config.yaml
experts_per_token: 2
balance_bias: true
lr_router: 0.000488
vocab_size: 4096
lr: 0.00266
Below are experts of layer 3 (counted from 0) of a mixture-of-experts language model. Rows are named router (the router's row for the expert), gate (a neuron's input weights, with its number), up (a neuron's input weights, with its number) and show model dimensions 0-255. Each number is 50 + 10 x the weight over its row's rms, rounded and kept within 0 to 99.
After each expert's rows: a language model's description of what the expert responds to. This comes from a sample of Wikipedia text that the model never trained on.

# expert 7
router:55 40 26 62 52 54 46 47 60 60 23 69 46 56 58 47 40 51 48 53 51 65 44 40 47 47 45 50 40 52 54 58 46 65 44 56 42 39 55 52 42 50 54 51 50 65 52 49 49 49 43 45 81 66 58 58 56 50 34 43 57 50 49 43 53 62 57 32 47 40 44 36 38 41 49 66 59 58 44 47 53 54 32 56 46 27 48 50 73 33 51 32 41 59 50 52 58 56 53 66 43 69 49 66 49 55 53 53 47 41 43 35 60 57 46 46 41 53 49 42 42 55 31 50 37 64 57 46 23 55 63 63 54 42 59 50 40 31 53 61 49 46 60 57 42 52 67 51 53 44 58 50 25 49 46 55 52 46 46 52 57 54 55 60 31 60 46 52 52 54 48 42 57 47 63 61 51 47 48 47 48 34 53 52 39 54 61 53 59 56 34 64 58 46 32 62 37 61 40 67 29 45 64 42 52 36 53 45 49 49 42 35 42 50 39 63 55 43 52 51 70 51 61 62 44 44 45 49 64 56 53 45 34 55 52 45 49 45 35 33 45 19 33 45 59 65 42 44 25 56 53 52 70 61 33 57
gate0:41 24 57 50 62 50 71 45 46 50 34 50 54 60 48 38 49 47 41 53 43 42 52 47 54 38 56 43 44 63 72 54 52 52 52 61 29 33 43 20 47 54 44 42 45 31 44 48 63 61 42 55 59 46 59 24 50 65 54 32 58 47 52 47 60 69 35 65 38 28 44 42 51 42 47 59 51 42 60 68 50 56 48 57 62 52 56 47 51 48 48 64 47 40 35 52 32 57 52 62 37 54 33 61 36 36 64 47 56 46 44 60 54 49 41 58 54 48 44 47 39 56 33 71 47 46 44 36 47 42 52 43 49 56 35 58 38 50 41 39 38 43 52 55 47 32 41 47 53 25 59 63 61 25 33 47 46 38 44 57 42 53 41 43 42 34 56 50 42 72 41 67 57 34 53 55 45 54 55 41 59 39 51 60 52 64 44 49 65 65 34 69 61 42 68 57 65 39 52 45 47 55 44 48 56 48 48 56 65 51 38 45 41 59 45 52 49 53 44 63 52 48 53 45 37 61 35 48 52 48 65 56 48 52 52 50 39 37 53 47 68 42 44 41 36 46 59 56 54 59 65 40 56 33 40 44
up0:49 55 57 66 53 44 41 55 54 43 56 56 44 38 53 40 56 50 44 54 48 45 58 40 56 68 36 64 33 28 56 50 78 46 45 35 73 39 43 49 44 54 40 51 53 53 45 57 36 64 51 58 57 52 61 67 55 53 53 52 45 66 51 51 47 48 40 54 34 55 46 52 48 44 62 46 50 46 51 65 33 50 41 41 39 54 55 53 48 59 36 53 62 66 48 53 57 53 51 35 47 48 22 68 59 41 52 65 53 42 53 35 63 49 58 52 44 57 49 67 75 48 52 54 52 46 52 17 40 61 46 58 49 61 63 48 44 62 29 44 53 59 47 46 41 40 69 49 71 45 25 56 47 44 41 27 50 49 71 50 49 53 58 41 51 35 57 41 56 38 36 48 47 44 45 38 41 55 54 73 59 46 31 66 53 50 72 57 49 69 60 52 51 46 53 45 50 44 45 44 65 48 36 59 53 62 36 57 56 54 29 50 52 38 33 51 59 68 35 39 39 53 43 33 49 47 51 44 46 45 53 64 56 42 53 53 47 61 55 61 45 44 67 44 55 38 50 42 75 47 34 42 51 48 43 51
Description: Linking prepositions. Prepositions after verbs or nouns, such as of, for, by, with and from, plus colons, slashes and list dashes.

# expert 13
router:45 60 57 38 48 51 42 50 52 37 20 44 46 35 48 34 65 58 35 59 57 51 47 72 54 44 42 43 45 57 61 44 52 64 56 40 46 62 55 63 36 55 60 59 33 58 36 25 69 64 63 52 49 49 43 50 50 47 38 43 40 59 51 63 63 42 49 37 37 65 62 56 34 29 60 47 47 37 41 43 44 46 40 47 62 52 56 39 63 53 65 19 30 48 64 57 47 34 43 44 38 58 38 38 35 48 58 46 48 59 42 55 52 44 56 46 52 55 61 53 58 42 59 41 40 44 51 41 47 57 54 54 53 47 42 58 57 49 68 32 65 56 52 36 68 33 47 50 62 51 54 49 39 38 42 60 53 69 42 37 52 59 58 45 55 37 58 35 58 59 50 55 69 61 33 33 46 58 40 54 54 50 52 64 41 51 62 51 47 48 39 42 44 48 52 38 56 46 40 32 57 53 52 50 45 77 51 52 51 52 59 42 52 47 46 60 45 48 51 41 55 39 38 48 50 66 57 53 18 57 42 32 50 48 52 49 58 39 36 35 51 58 37 43 71 40 58 52 48 60 52 52 37 49 34 50
gate4:40 34 49 61 60 55 60 31 48 53 56 41 62 42 46 53 65 40 58 34 43 47 46 43 48 52 34 44 44 66 48 36 47 60 61 50 49 55 44 66 40 48 67 62 61 30 32 42 55 32 48 43 55 29 58 67 50 53 66 51 77 50 54 51 48 51 51 57 43 41 47 46 41 60 36 47 36 50 42 45 61 49 36 59 42 54 49 52 52 31 52 38 63 66 57 48 57 58 42 58 48 59 61 55 42 27 46 47 54 47 60 67 61 61 32 49 45 54 30 34 53 46 62 52 30 62 47 44 44 60 42 45 58 49 45 58 44 56 68 58 58 45 45 40 42 62 60 49 50 45 54 61 55 52 55 48 48 49 51 32 48 61 53 48 50 45 50 26 44 57 57 34 48 52 62 39 35 34 44 30 51 49 55 54 40 57 52 52 56 49 58 60 44 45 63 34 62 53 53 68 58 34 56 68 47 55 41 59 50 54 32 52 43 51 59 53 49 45 54 41 33 31 45 62 45 47 65 44 26 54 72 55 65 76 58 61 47 60 53 50 48 45 61 50 42 37 55 42 61 76 58 48 43 44 30 46
up4:42 50 69 68 45 43 39 44 40 45 62 53 51 43 61 57 25 55 56 57 53 62 49 44 58 54 37 49 46 48 52 53 37 51 40 66 50 49 55 43 48 49 45 53 57 27 44 55 46 45 44 48 53 40 56 59 48 52 51 52 36 45 43 49 54 41 51 30 56 58 57 44 53 44 50 66 68 70 45 45 75 53 36 66 42 70 53 52 47 52 73 46 44 50 29 59 54 67 45 65 46 57 47 65 49 38 40 35 35 26 50 71 39 44 36 59 49 50 51 62 49 60 52 41 48 68 40 41 43 64 53 56 59 39 31 64 32 59 65 40 47 63 48 56 43 35 49 45 47 31 54 54 55 41 49 45 58 59 48 52 44 48 43 45 30 56 63 59 68 51 50 53 47 38 74 57 65 37 67 56 62 50 57 43 43 38 51 47 65 45 49 40 74 53 49 56 45 45 57 43 52 40 59 51 54 44 46 33 46 65 54 67 58 54 66 41 69 53 53 46 45 47 46 54 61 29 50 55 48 52 38 53 54 44 53 38 72 48 55 26 42 55 46 47 55 44 66 38 60 48 56 49 40 44 40 74
Description: In and name syllables. The preposition in or In, plus syllables inside names, such as ul in Sulu and Juliet, a capital K or S starting a name, and con.

# expert 26
router:58 54 30 47 43 44 44 55 45 33 58 55 64 38 60 55 56 44 52 54 37 57 55 64 45 42 59 50 53 51 44 52 49 54 48 47 66 41 62 33 54 52 46 64 44 44 57 44 49 29 53 66 40 56 55 40 39 34 49 46 29 61 55 57 44 64 32 25 58 55 47 74 57 45 36 45 54 59 47 34 44 31 60 50 74 50 57 50 46 69 59 39 56 52 40 49 60 33 46 62 56 49 36 34 50 69 63 38 57 69 51 51 31 65 59 52 41 52 64 57 48 60 57 38 51 41 38 65 56 42 67 54 49 48 55 51 52 61 57 39 51 55 49 43 44 36 52 44 60 64 59 62 52 40 69 47 54 55 59 49 53 43 34 44 32 44 44 48 46 79 48 32 52 36 55 48 52 57 43 49 36 55 74 53 61 42 53 49 38 53 40 52 51 41 63 61 44 45 48 38 35 56 56 58 58 63 38 62 54 41 59 29 33 67 42 51 56 56 57 43 38 48 40 33 58 45 45 47 55 54 49 48 24 44 55 66 53 49 45 39 39 55 46 49 47 60 73 61 57 58 49 46 61 67 54 51
gate1:68 59 51 48 32 56 52 60 68 48 39 49 36 47 41 46 41 66 56 61 38 53 66 56 57 58 30 49 57 42 61 62 37 59 49 46 61 68 61 67 47 47 58 59 41 48 44 55 61 34 49 47 67 41 53 54 33 43 54 43 36 50 60 54 28 63 47 37 53 67 51 57 48 56 34 60 58 60 61 40 53 54 58 66 44 61 43 53 46 49 47 61 47 50 47 45 29 61 67 68 54 31 56 56 64 52 57 68 43 49 49 54 40 53 37 47 37 59 53 29 44 50 46 49 50 62 61 68 57 47 58 52 54 42 64 57 48 56 42 55 65 50 39 47 46 39 50 54 56 51 39 42 45 46 49 61 46 39 55 50 34 52 45 63 46 63 43 53 47 55 49 46 45 58 51 66 47 57 59 44 54 33 50 55 51 42 42 55 31 63 53 46 41 58 56 45 48 55 37 78 72 57 62 45 59 41 29 56 70 36 59 70 68 39 53 63 60 57 45 48 36 60 47 30 51 64 53 33 34 79 51 49 58 57 62 38 61 55 52 53 46 55 51 58 54 47 61 29 58 61 63 60 55 63 43 54
up1:57 51 40 40 48 40 64 48 44 32 42 43 37 55 46 69 57 41 49 43 43 58 61 53 50 41 64 49 55 38 36 47 50 45 52 48 59 62 54 53 53 48 53 68 57 49 42 65 52 52 72 41 52 61 56 47 52 41 48 39 58 57 37 58 58 23 51 46 47 66 56 57 47 45 43 49 30 42 59 62 41 61 38 42 55 45 51 60 45 55 41 38 30 59 43 41 40 52 61 41 69 49 47 51 55 47 46 49 46 55 38 45 46 54 45 46 48 43 61 56 64 59 57 50 36 51 46 54 46 56 48 50 34 61 52 47 59 36 71 49 49 49 42 47 44 39 42 53 66 47 60 32 47 41 41 47 45 45 63 32 53 39 51 45 53 25 67 46 53 48 54 44 38 61 59 52 44 58 33 46 49 28 58 54 61 41 74 58 50 43 63 57 47 51 72 47 53 59 68 60 48 65 46 42 33 35 59 35 40 42 42 57 57 84 38 38 41 56 58 43 64 53 50 50 35 68 65 37 60 52 50 47 28 56 75 49 56 51 45 38 53 74 41 52 38 30 43 45 63 30 37 67 49 45 41 51
Description: Mid-word consonant pieces. Consonant pieces inside or starting words, often in foreign names, such as Pash't'un, Prit'ch'ard, millim'et'ers, S'pec'ies.

# expert 1
router:54 41 49 53 41 77 42 84 37 62 39 65 49 47 50 44 43 44 55 65 59 63 49 29 48 48 53 48 41 17 57 67 65 59 47 34 41 47 54 35 56 55 32 39 50 47 41 47 56 49 48 50 58 48 59 46 57 53 57 55 52 60 62 40 63 43 60 55 38 71 47 61 49 42 58 39 56 56 51 53 57 39 40 56 36 30 49 57 50 43 61 67 50 44 64 66 50 56 53 49 52 49 61 44 48 41 38 36 49 39 49 40 49 50 49 76 75 48 58 45 63 52 37 44 63 33 51 60 54 54 51 58 57 52 42 48 66 57 46 34 50 27 62 58 56 58 62 38 63 51 55 36 64 56 50 45 51 46 49 60 41 54 43 49 48 59 39 39 43 37 38 69 27 44 36 69 56 46 44 57 41 54 43 49 56 35 50 38 49 50 64 57 33 43 41 60 56 53 65 56 66 61 57 50 47 42 44 46 37 64 59 58 51 32 49 49 54 54 42 46 41 67 43 24 49 53 66 48 48 50 37 49 59 60 50 43 39 43 64 45 51 42 60 49 47 53 49 65 60 42 66 36 56 51 51 45
gate1:59 57 56 52 41 43 47 72 53 42 44 41 51 46 46 61 47 43 45 49 45 55 42 44 37 54 57 47 44 53 60 40 50 38 49 71 53 43 54 35 68 41 41 52 47 44 40 44 50 40 20 58 35 42 63 52 38 52 56 43 62 46 63 53 53 50 52 74 64 39 57 57 54 68 43 59 47 59 49 50 45 42 54 67 56 38 49 50 35 44 54 57 41 56 47 56 27 58 50 47 39 45 61 62 49 52 48 62 42 36 44 65 48 66 64 56 64 50 41 31 56 40 41 49 47 42 33 53 43 51 43 55 52 63 70 40 49 39 58 48 64 39 37 54 54 54 30 51 48 61 54 58 41 37 42 23 51 38 51 54 38 42 35 64 43 47 41 43 67 27 46 50 43 52 64 74 30 65 58 42 57 50 52 71 57 58 46 36 41 47 40 57 50 69 27 55 57 54 41 56 62 47 48 33 47 50 36 44 62 54 58 38 57 49 47 49 46 64 53 46 39 39 43 50 33 38 37 47 53 51 19 41 57 71 41 50 57 48 56 34 46 69 46 50 43 61 49 48 48 46 56 31 41 47 42 52
up1:46 50 53 49 36 54 50 38 60 57 36 50 51 47 36 50 51 45 41 49 49 48 53 46 48 66 70 54 58 49 31 48 57 64 42 41 67 67 33 70 48 51 55 58 51 50 33 47 48 42 71 40 74 36 54 33 45 45 65 53 59 56 45 63 57 40 55 56 39 31 49 46 40 35 52 66 43 48 40 55 48 62 59 60 63 59 66 52 56 47 36 30 53 70 40 48 47 43 56 51 67 44 40 50 40 55 50 48 44 51 48 34 42 65 50 48 61 34 49 63 61 42 54 32 59 45 54 60 63 41 40 41 45 42 39 50 63 73 52 52 60 41 42 58 63 47 57 55 80 22 62 58 59 30 35 37 61 47 48 53 54 44 54 50 53 25 47 49 58 45 68 54 61 66 54 41 59 44 37 48 53 59 57 50 40 44 68 45 45 42 54 56 47 49 60 50 66 38 49 52 36 53 40 45 42 52 29 45 40 58 65 55 51 43 44 46 33 51 50 39 48 62 52 47 57 60 40 54 57 52 52 69 52 54 58 35 42 36 43 68 23 51 39 42 52 53 62 49 45 46 41 57 49 59 37 49
Description: Mid-word pieces, possessives. Word pieces inside names and words such as Fus-il-iers, Sm-il-ovic, Profess-or, plus possessives his and her, and words like film, American.

# expert 17
router:54 41 52 49 42 51 42 38 44 50 52 58 51 54 59 50 53 39 50 55 50 44 48 50 51 61 51 38 44 60 60 55 63 46 33 59 43 64 37 48 52 43 52 55 55 49 60 35 47 48 41 45 41 40 56 45 44 52 52 65 63 55 45 66 25 39 44 56 50 50 53 37 54 51 55 35 59 44 55 60 58 44 53 50 61 76 57 33 35 40 40 69 53 55 57 34 46 55 44 50 39 42 48 55 48 43 37 35 49 40 55 49 47 58 35 55 41 61 43 55 43 49 58 56 30 37 44 62 42 49 49 42 38 41 53 60 58 48 41 64 53 49 39 51 57 41 42 52 39 46 33 60 36 31 56 40 34 56 63 57 67 24 58 69 50 45 48 38 70 47 43 49 75 56 52 52 35 42 55 46 43 22 40 35 46 58 53 30 36 51 62 71 35 57 50 37 37 29 50 35 56 36 50 60 57 36 59 40 68 48 27 37 43 45 35 28 57 54 39 44 45 52 44 67 61 31 47 52 53 60 44 48 55 46 40 39 47 44 43 50 55 46 43 35 52 33 59 23 48 50 60 42 46 42 34 55
gate1:42 55 57 46 30 37 36 67 64 57 38 61 55 44 47 58 60 56 39 54 39 47 51 40 51 51 68 61 47 42 44 47 48 58 54 51 58 42 42 35 51 38 39 52 36 68 55 41 44 49 63 47 47 19 66 45 42 64 60 50 45 64 60 34 38 49 36 44 45 48 40 53 53 48 46 57 45 50 46 59 57 54 51 61 51 52 43 44 49 45 57 52 57 41 29 57 55 35 29 35 25 41 53 66 41 40 61 48 50 72 37 71 54 52 44 33 37 38 50 53 47 44 69 45 53 55 39 52 42 44 51 39 59 64 51 57 43 66 41 46 69 57 42 83 42 41 66 44 66 51 62 65 56 49 43 23 58 53 59 45 65 30 55 38 57 60 54 56 41 37 44 45 44 39 44 40 40 41 51 42 43 29 62 48 54 61 52 52 59 53 51 45 48 66 51 51 31 60 44 38 66 35 41 47 58 35 44 48 48 50 39 54 67 43 38 35 59 59 44 57 44 63 38 44 57 61 46 56 50 52 37 49 41 50 49 39 56 60 64 45 43 67 51 56 56 49 57 40 51 45 50 58 48 45 51 28
up1:51 59 62 50 49 72 53 52 37 49 64 42 46 47 43 40 54 49 48 55 64 40 50 62 57 46 56 38 50 54 71 42 49 29 43 47 79 55 49 59 61 67 58 53 51 48 48 51 70 53 56 43 53 45 52 35 48 45 44 41 47 29 38 51 43 48 53 43 65 60 61 36 39 43 56 42 67 50 47 52 60 54 51 45 56 57 57 38 45 47 53 67 49 66 49 43 32 67 56 41 61 60 56 41 49 41 45 53 58 50 48 41 35 68 50 46 40 41 44 40 47 45 50 53 36 44 43 36 51 48 50 39 46 69 42 56 63 40 28 44 35 49 56 59 51 56 53 55 46 45 44 40 58 47 38 65 54 58 39 58 26 36 50 64 30 58 59 46 61 49 39 55 56 43 51 50 62 56 65 72 55 44 53 63 39 50 56 55 46 48 30 68 46 54 39 26 64 50 53 61 52 65 50 49 36 57 46 38 60 45 56 41 46 40 31 48 45 30 60 57 65 39 58 46 48 42 52 31 59 52 61 61 51 59 67 48 52 72 56 75 64 32 66 60 46 42 50 57 61 43 63 45 44 64 60 27
Description: Line breaks and parens. Line breaks ending list items, table rows and infobox lines, and closing parentheses, including ones with punctuation such as ), ). );.

# expert 25
router:61 32 54 38 49 57 50 64 61 63 38 51 55 48 36 55 50 45 52 28 39 63 54 58 33 46 41 65 21 53 41 45 57 32 53 50 46 60 38 54 45 44 49 52 54 48 53 47 40 50 57 59 57 70 53 43 45 51 73 59 62 52 49 70 26 66 54 79 53 60 46 51 36 56 47 61 59 51 62 49 50 59 54 53 50 40 42 45 49 46 43 40 62 54 55 53 38 63 55 43 48 50 40 42 66 41 55 41 44 50 42 37 52 56 42 43 39 57 75 48 37 42 61 51 46 53 58 59 53 30 46 36 48 24 50 58 55 37 54 40 39 38 46 53 49 51 41 52 64 48 71 41 36 48 64 38 53 45 58 58 45 39 40 45 50 52 47 38 48 47 42 40 45 58 46 46 45 40 46 48 41 57 50 57 48 43 66 47 65 42 42 50 44 52 55 33 52 54 42 58 57 55 66 53 56 64 38 39 25 33 44 37 24 35 38 62 49 37 56 56 67 54 44 46 55 55 53 54 51 25 28 42 46 63 44 45 44 66 47 43 55 45 63 50 40 46 50 44 66 42 68 34 48 58 60 70
gate0:29 45 44 48 44 48 71 43 69 54 40 44 47 38 55 53 48 38 48 48 42 52 55 37 32 56 45 47 52 55 37 50 54 57 41 55 52 49 42 49 37 45 41 54 48 52 37 61 47 48 51 29 56 34 47 62 56 54 53 46 58 52 51 38 63 46 57 70 62 42 61 40 36 66 44 52 50 40 73 58 26 43 59 48 56 57 51 37 68 54 67 44 56 57 50 49 34 39 57 35 52 48 65 52 52 39 53 45 68 42 50 36 55 54 49 49 40 43 49 34 32 51 61 45 35 60 37 55 57 62 52 41 59 49 61 54 46 64 53 53 57 28 68 43 40 55 59 54 55 49 52 49 46 50 54 33 60 60 61 50 58 54 59 54 57 49 58 64 63 53 46 57 43 46 47 45 46 53 65 58 46 50 44 31 45 63 29 48 50 36 68 37 50 49 40 48 47 43 44 26 56 35 51 55 38 46 43 38 29 50 44 38 55 45 49 54 55 37 37 65 48 60 47 48 50 56 55 52 61 25 76 37 54 72 47 46 52 28 37 62 62 59 36 28 46 45 44 69 33 66 34 51 42 32 53 44
up0:57 46 34 64 63 69 61 41 38 42 46 41 52 46 40 48 36 58 66 58 66 59 58 49 56 54 68 63 53 43 62 65 53 50 47 43 54 42 65 54 40 52 48 51 67 56 48 65 57 63 64 48 42 55 56 62 59 64 51 62 57 64 68 48 46 48 67 39 54 54 45 43 62 46 54 42 54 39 57 52 52 40 52 57 69 28 68 39 46 39 57 51 50 35 53 56 43 59 44 65 46 48 42 41 57 54 62 36 40 50 52 40 42 54 44 55 43 56 42 40 54 48 38 62 36 28 28 43 49 63 47 58 64 53 47 31 52 25 29 49 48 50 56 55 54 35 71 47 52 54 62 51 51 46 42 49 42 60 70 42 38 53 44 53 56 61 57 66 65 42 30 48 41 47 43 67 42 53 49 70 62 61 51 67 46 63 56 42 52 73 55 74 56 39 59 59 51 59 36 36 46 47 50 63 49 69 58 46 46 53 53 45 41 46 56 63 38 73 45 49 60 53 43 42 50 60 54 65 61 48 63 60 54 36 43 60 46 44 46 60 40 45 62 35 44 59 42 66 58 48 58 54 66 61 38 56
Description: Sentence ends and conjunctions. Periods ending sentences, the conjunctions and and but, and verbs was and were, plus and in headings like Career highlights and awards.

# expert 10
router:48 57 42 61 77 41 38 62 49 39 56 55 39 40 46 29 61 46 65 48 55 53 52 49 43 50 39 54 56 48 37 45 56 58 47 60 57 51 45 48 37 66 55 39 49 46 58 31 61 35 44 38 56 59 48 49 40 46 39 32 59 49 43 80 64 56 39 46 38 61 49 54 59 50 55 34 46 46 50 29 57 57 59 25 48 53 45 57 64 59 61 38 36 59 53 51 61 46 29 58 49 45 44 57 63 57 47 44 55 53 53 44 50 31 49 41 63 60 62 49 39 47 33 46 43 36 57 48 51 53 48 54 63 56 42 66 61 56 44 37 57 68 51 40 40 59 27 62 59 59 48 27 65 39 50 64 75 49 51 35 53 66 52 52 72 49 49 46 46 66 56 25 39 62 52 53 37 60 58 49 51 51 51 49 57 31 39 37 33 54 53 60 62 55 41 40 44 57 44 56 44 50 49 60 61 55 50 49 63 42 26 56 66 52 41 41 59 51 40 35 53 64 51 54 53 56 62 59 48 62 42 44 47 53 36 59 54 33 42 44 59 57 48 45 31 40 44 45 41 44 36 52 37 43 62 48
gate1:63 33 44 45 41 50 43 57 54 41 30 26 70 57 45 53 49 70 24 61 51 54 46 11 52 35 56 69 41 55 59 59 44 53 48 52 48 63 58 42 51 48 41 58 43 59 31 63 61 55 52 52 46 54 53 45 56 59 51 44 70 52 51 64 41 40 50 59 46 51 40 53 53 47 51 57 33 55 47 53 45 45 57 54 35 55 43 47 56 59 39 40 68 57 52 61 34 68 40 49 39 37 57 42 45 46 53 60 42 47 54 64 50 36 60 40 41 54 58 48 59 59 35 40 46 57 40 60 46 52 57 30 63 27 72 49 36 43 46 44 72 51 46 53 59 29 42 65 56 61 58 39 31 34 61 28 60 45 46 43 31 63 48 58 49 47 51 45 56 29 51 46 60 61 55 42 45 58 51 55 70 34 43 49 52 43 40 62 34 60 51 31 45 58 39 49 29 43 44 47 53 56 48 33 48 38 42 53 50 49 58 57 65 53 74 52 50 59 43 56 46 57 43 29 33 61 42 52 60 59 30 53 45 45 54 46 57 53 56 48 53 51 46 51 50 50 50 48 57 56 56 45 46 54 48 52
up1:47 58 48 51 47 42 54 47 56 57 47 58 54 33 63 42 52 61 63 57 51 45 52 45 50 56 55 64 53 46 52 45 50 48 52 70 59 49 52 68 34 57 62 62 50 61 44 29 55 62 79 54 42 60 43 54 43 54 65 46 42 54 35 55 55 56 62 53 49 47 62 40 55 66 47 41 60 48 34 53 51 73 70 47 60 53 37 51 54 54 34 39 54 62 57 66 66 36 63 39 41 67 73 54 49 56 57 39 60 40 46 38 36 59 55 40 51 50 40 60 57 43 60 52 31 58 45 45 36 49 69 52 56 50 32 49 44 41 62 38 47 44 42 56 54 43 65 54 63 36 56 54 49 43 40 35 55 62 47 36 57 56 51 48 45 37 48 52 48 37 61 58 54 52 45 61 48 46 47 58 42 56 44 59 56 60 70 54 27 39 50 55 32 44 55 52 49 51 48 60 38 67 36 55 32 45 50 31 38 41 59 48 53 46 36 50 33 57 69 40 38 30 59 51 45 62 36 30 63 41 59 53 51 44 61 32 45 63 43 62 32 52 48 47 32 24 39 30 49 36 44 54 55 53 45 49
Description: Word-initial stems. First syllable pieces that begin a word, such as mar in marsh and marble, se, Re, Ar and pro, often after a hyphen or pipe.

# expert 9
router:43 42 61 52 60 35 59 65 32 43 61 29 54 43 56 48 66 45 48 63 56 41 53 33 41 36 41 47 53 42 54 47 39 81 50 64 49 59 46 60 64 30 51 60 37 54 61 52 56 42 50 45 57 69 47 54 70 31 52 30 42 36 43 47 69 48 47 44 51 58 57 54 46 55 58 38 42 55 50 36 44 51 58 61 50 65 53 49 51 46 55 45 49 50 38 53 51 43 52 51 44 46 47 53 54 44 51 59 54 50 41 50 59 58 51 52 54 58 39 60 46 51 49 48 49 64 30 59 48 55 37 44 43 65 31 56 47 44 40 42 51 47 42 63 50 43 48 59 40 58 48 45 66 50 38 59 59 84 61 37 56 55 45 46 39 62 47 52 49 48 53 44 53 33 51 66 65 35 44 65 61 66 66 61 48 38 47 50 61 52 67 45 57 42 53 49 39 51 42 46 50 48 58 53 35 55 29 42 50 50 37 45 44 51 43 60 65 40 59 12 47 50 56 58 51 58 39 60 51 48 73 49 63 29 64 27 46 46 42 42 53 44 60 66 63 51 56 46 61 39 59 66 63 42 29 60
gate3:60 55 46 45 48 53 37 49 54 37 58 45 63 52 30 51 40 51 53 54 58 73 48 53 52 62 59 40 40 68 72 64 45 50 59 54 67 68 51 57 53 48 49 38 48 28 54 52 46 53 52 45 59 45 76 60 44 61 36 53 51 49 51 51 51 43 44 49 31 42 67 72 52 55 49 51 56 41 36 43 61 45 61 54 62 37 51 39 49 57 49 42 48 57 40 65 53 39 44 42 40 50 40 58 38 42 47 39 52 35 71 34 61 51 46 39 58 60 37 53 53 41 58 53 45 62 69 50 25 53 33 37 71 64 48 45 51 61 48 51 43 56 38 68 46 62 50 53 61 71 55 69 69 47 45 49 39 65 75 51 56 40 51 39 47 54 53 61 51 56 28 46 40 32 57 63 37 44 59 57 41 45 36 68 48 47 59 44 49 55 54 54 44 40 51 56 49 46 52 58 52 65 44 47 39 57 38 65 54 52 57 43 53 35 50 40 54 36 67 39 60 43 32 47 43 53 56 38 37 60 43 30 41 44 67 57 40 46 49 64 40 61 48 50 39 50 49 30 47 61 43 68 45 36 53 56
up3:31 55 55 64 47 62 54 51 34 58 50 58 47 45 60 49 50 57 52 59 59 41 49 52 43 29 63 61 64 27 49 54 47 66 46 57 59 32 41 27 58 37 56 62 71 42 62 55 59 45 59 55 67 49 58 79 46 55 41 58 55 54 63 43 58 42 41 49 55 72 39 61 59 51 31 61 64 33 40 59 45 52 37 43 42 57 41 41 50 41 45 54 77 46 41 54 48 54 59 53 57 48 38 36 50 50 42 49 42 49 68 66 51 63 51 62 49 57 57 42 41 52 61 55 53 63 40 39 62 62 58 38 50 70 50 48 49 45 60 51 64 56 27 45 51 31 36 46 48 56 51 58 43 47 40 60 51 49 43 48 45 47 77 72 55 48 54 54 45 46 55 50 61 55 36 21 36 52 56 43 46 50 51 50 51 44 48 45 25 39 49 42 43 48 38 45 58 33 38 43 36 67 56 56 53 50 71 51 51 52 58 52 42 46 55 50 72 49 33 54 66 37 56 60 58 59 57 52 53 47 58 51 49 41 57 42 50 44 42 52 46 45 32 64 37 53 47 70 42 40 41 55 50 53 41 67
Description: Auxiliaries and early pieces. Auxiliaries and function words like has, had, as, or, not, also, plus early word pieces such as co-ac-hes, rac-ial.

# expert 22
router:54 40 51 53 50 45 41 44 42 61 65 39 48 61 44 53 40 45 47 49 41 52 58 47 49 35 57 46 44 52 46 39 58 51 51 41 62 39 61 58 33 46 62 52 38 51 54 68 35 38 54 40 60 64 50 41 49 53 37 60 48 60 34 30 43 53 46 36 47 30 56 37 40 63 42 47 38 60 46 60 48 55 26 60 58 44 56 69 64 37 54 50 62 48 47 52 50 54 43 49 32 49 38 47 32 36 48 46 45 52 44 55 49 46 59 55 54 54 53 47 40 71 40 48 57 40 31 48 53 44 52 61 38 50 46 45 35 58 64 42 49 35 47 65 24 57 41 50 56 57 61 59 53 35 44 44 43 63 64 71 52 49 58 44 55 49 77 58 21 50 51 60 60 60 64 48 63 48 44 38 41 44 52 57 45 70 52 35 57 56 61 57 58 44 28 48 51 49 60 63 46 37 47 46 34 37 47 54 49 47 49 46 63 52 52 49 22 51 62 56 36 69 42 63 58 45 62 37 19 52 46 44 49 55 47 31 46 51 47 32 51 56 43 29 54 46 35 55 43 43 56 55 41 61 68 52
gate0:47 49 51 38 51 59 43 52 48 57 48 46 36 42 44 37 53 41 38 40 36 45 55 54 54 55 35 61 72 50 52 51 50 45 51 63 52 27 61 46 55 59 46 43 61 44 31 46 63 39 56 46 52 53 32 61 52 42 54 61 62 57 55 67 63 59 45 42 54 49 42 49 53 59 25 54 45 40 63 61 50 59 48 45 69 59 54 41 76 58 64 36 52 61 49 54 40 39 55 43 51 51 71 39 58 40 55 50 43 51 53 76 43 47 27 62 33 50 55 60 43 69 47 44 50 52 40 51 51 55 37 47 51 46 29 40 34 54 44 37 53 42 55 54 43 27 44 52 48 54 44 61 66 69 42 26 54 47 57 53 67 48 52 67 47 48 55 52 57 55 26 41 41 40 39 53 44 33 45 42 48 41 45 43 48 66 52 49 64 68 38 57 40 69 57 58 53 46 55 45 48 52 67 58 55 49 53 47 31 29 41 33 62 40 50 48 58 33 47 62 69 50 54 60 39 57 58 40 50 51 37 49 49 60 44 61 58 46 22 39 43 60 55 44 54 52 68 63 54 63 32 48 55 57 58 48
up0:58 44 67 61 49 57 56 59 42 43 64 29 62 45 28 44 43 58 36 39 67 67 51 47 58 57 61 45 43 56 51 55 47 47 68 51 67 49 61 37 38 47 43 51 62 61 57 55 43 74 49 40 44 57 40 35 49 56 43 28 62 32 45 47 27 49 53 54 30 41 41 36 45 48 49 54 44 60 53 66 42 35 70 65 64 55 68 70 64 51 34 51 43 53 45 51 52 55 65 46 63 57 45 57 61 50 61 68 49 74 49 45 49 52 63 44 38 44 59 60 33 56 38 54 44 42 46 54 40 49 59 29 52 61 63 42 52 24 49 72 70 53 56 56 44 65 42 46 56 52 50 40 61 47 53 35 46 68 53 52 43 44 36 50 57 42 59 38 60 51 53 61 54 57 55 41 46 59 50 64 57 58 44 53 43 46 42 54 56 47 51 56 46 39 36 47 59 53 50 37 64 56 44 43 33 41 42 43 53 60 40 66 35 53 62 46 49 73 42 41 39 63 49 51 54 34 53 49 53 53 49 47 53 43 54 44 45 63 34 48 43 48 50 50 30 40 48 66 42 60 55 54 57 62 37 67
Description: W and pronoun pieces. Pronouns he, she and it, be, w and W pieces, and odd syllables inside foreign names, such as unn in Bunny and yn in Gwynedd.